config.toml
n_layer = 12
d_model = 192
n_experts = 128
experts_per_token = 6
d_expert = 96
d_shared_expert = 128
activation = "squared_silu"
moe_layers = [1, 2, 3, 4, 5, 6, 7, 8, 9, 10, 11]
router_score = "softmax"
normalize_top_k = true
routed_scale = 1.0
balance_loss = 0.00684
balance_bias = false
n_groups = 8
groups_per_token = 4
init_std_router = 0.00602
lr_router = 0.00109
vocab_size = 8192
norm = "rmsnorm"
norm_eps = 1e-05
tie_embeddings = "early"
optimizer = "adamw"
lr = 0.00187
beta1 = 0.9
beta2 = 0.95
batch_tokens = 131072
seq_len = 512
train_tokens = 690300000
steps = 5267
dataset = "wikipedia_en"
Below are experts of layer 7 (counted from 0) of a mixture-of-experts language model. Rows are named up (a neuron's input weights, with its number) and show model dimensions 0-191. Each number is 500 + 50 x the weight over its row's rms, rounded and kept within 0 to 999. Numbers have three digits each.
Before each expert's rows: a language model's description of what the expert responds to; "comes after" lists some tokens at least twice as common just before its tokens as in all text. This comes from a sample of Wikipedia text that the model never trained on. Tokens count by the router's weight.

# expert 6
What it handles: Plural endings and plural nouns followed by of, such as lists, goals, songs, events; also digits in route numbers, dates and codes.
comes after: " ", ":", " $", " #", " number", " Route"
up0:557464413497349441561567544479489542440560453482445496429525490565496567412506462475606502435486534546489538469347507461468495496506510519588597376467561477541433548620552488468487412481504495491559515555484539492522546497509496582535537496503492547479511525490552457557419601525500418384411560507540492524552443473450440476483493528446543481543542531424547521491498512511512460462482532530524524509498482517426498498526449475469481533483563572474443559485511408486513403572551438412453501524474447571560578487530483443572471525503527388516563571446409547563488512528440480440

# expert 35
What it handles: Plural or inner s pieces (farms, news, Website) and digits in dates, coordinates, chess moves and percentages, plus nouns like children, parents.
comes after: "3", "4", "2", "1", "5", "6"
up0:531473502505500445495458448566488598505532443544508449465602557483428428478446395529549483458374512483611572561489535533428497497549547557482577587406513442425486440520535547474514362476577603511509494520573506605483498441476437525515430456494549527510530579504479435462476530501497479433535521488419551503461477499430526473447573460486480481489607465525454568390533453513490462519525442508542490466446490414541521589536465516474454458502562512486446478486488423501384479510586476548565454454497550526570512501480444518478572477468485367558542586526464399536528473500441521512

# expert 2
What it handles: Hyphens, pipes, colons and "of" in list, table and infobox lines, especially "Council of", plus field labels like Genus, Occupation, married.
comes after: "\n", "-", " son", " daughter", " House", " Occupation"
up0:545440504487412528507473446564542491416565533534462529445429595480436479555502463494538582479473546543561479552450533471548500604505496462499641542433566509554477488489492484471429454525509547565586519534547434497453518496500483464603500484539509468636505432487604541416524455468510574516559463542498474497455464401433572582506518545540613442441552461481512504498455438460462452522580502429504478414511455504583586508475431537506479486476588513435441498525501406580443461564542497530551391476477543481516567469481565431577506480514526455472477516389512466570551469410468505487

# expert 15
What it handles: Tokens that introduce a name or title, such as infobox colons after Synonyms or Trade names, opening quotes, called, such as.
comes after: " |", "\n", ":", " known", "-", " as"
up2:528499512464609522440484559502499478548460483600397422482537474520496472539501473507478484559504578515421592561484511505382439454460534484438511374567465457511409521518440542602607513488529548532425489489499509549464437426510422485500497480484519517465491500475478552445488567595466435464454552439504430490455464543370442442469567498520573593445528452493480418422448545414485546479448463482575477467507502534537539497608451486489453515471541430480522580457492590563464473567527501456505555553500577510445561483484515520588427462394438480444493523542518551404488440471512575502

# expert 51
What it handles: Heading markers ==, ===, list dashes and table pipes starting new rows or cells in infoboxes, sports and election tables.
comes after: "\n", " |", "–", "---|---|---|---|", ")", " Mar"
up0:642444537439429518546478444530534621396537438525431493455446526455552463440474467495627526457472519471481535573514527545466528495560525471516520555472488499488483459471538466472491518580463468471407512432551484545453435586527451531580473514567501518507463562454484611476498584459558567489421497525531522490486461442497440479540486510544522496440492515549572492452541424482483549480468535518443461486392425470502580376513519548549462502530505501455488443486457491460428560520540440545578514496461505522480517400526488539555534550495563340388493515503395519589460503351496486518

# expert 47
What it handles: Pipes, spaces and line breaks starting table rows or list items, plus comparison words such as similar, distinct, separate, compared.
comes after: "\n", " |", "|", " with", " is", " an"
up25:493498592505420519480525463479350413462562595520555461555522441569485535601535481479526438501543521453578466482559494450495520483496544411501446583479497572512519540572513448460534495480460483456477473403458450458508489568493508441476556444480540461433431491498459554561557543433605567495493637481558494452499543551552438494419562402453488371495484363529477525523566526556535500499517531399500478507429501440454477499542571412498515460471453498426521513572505565448554497483413541488455447534466516535499517516416483574538491535519478474572439491510456466535548507496419585585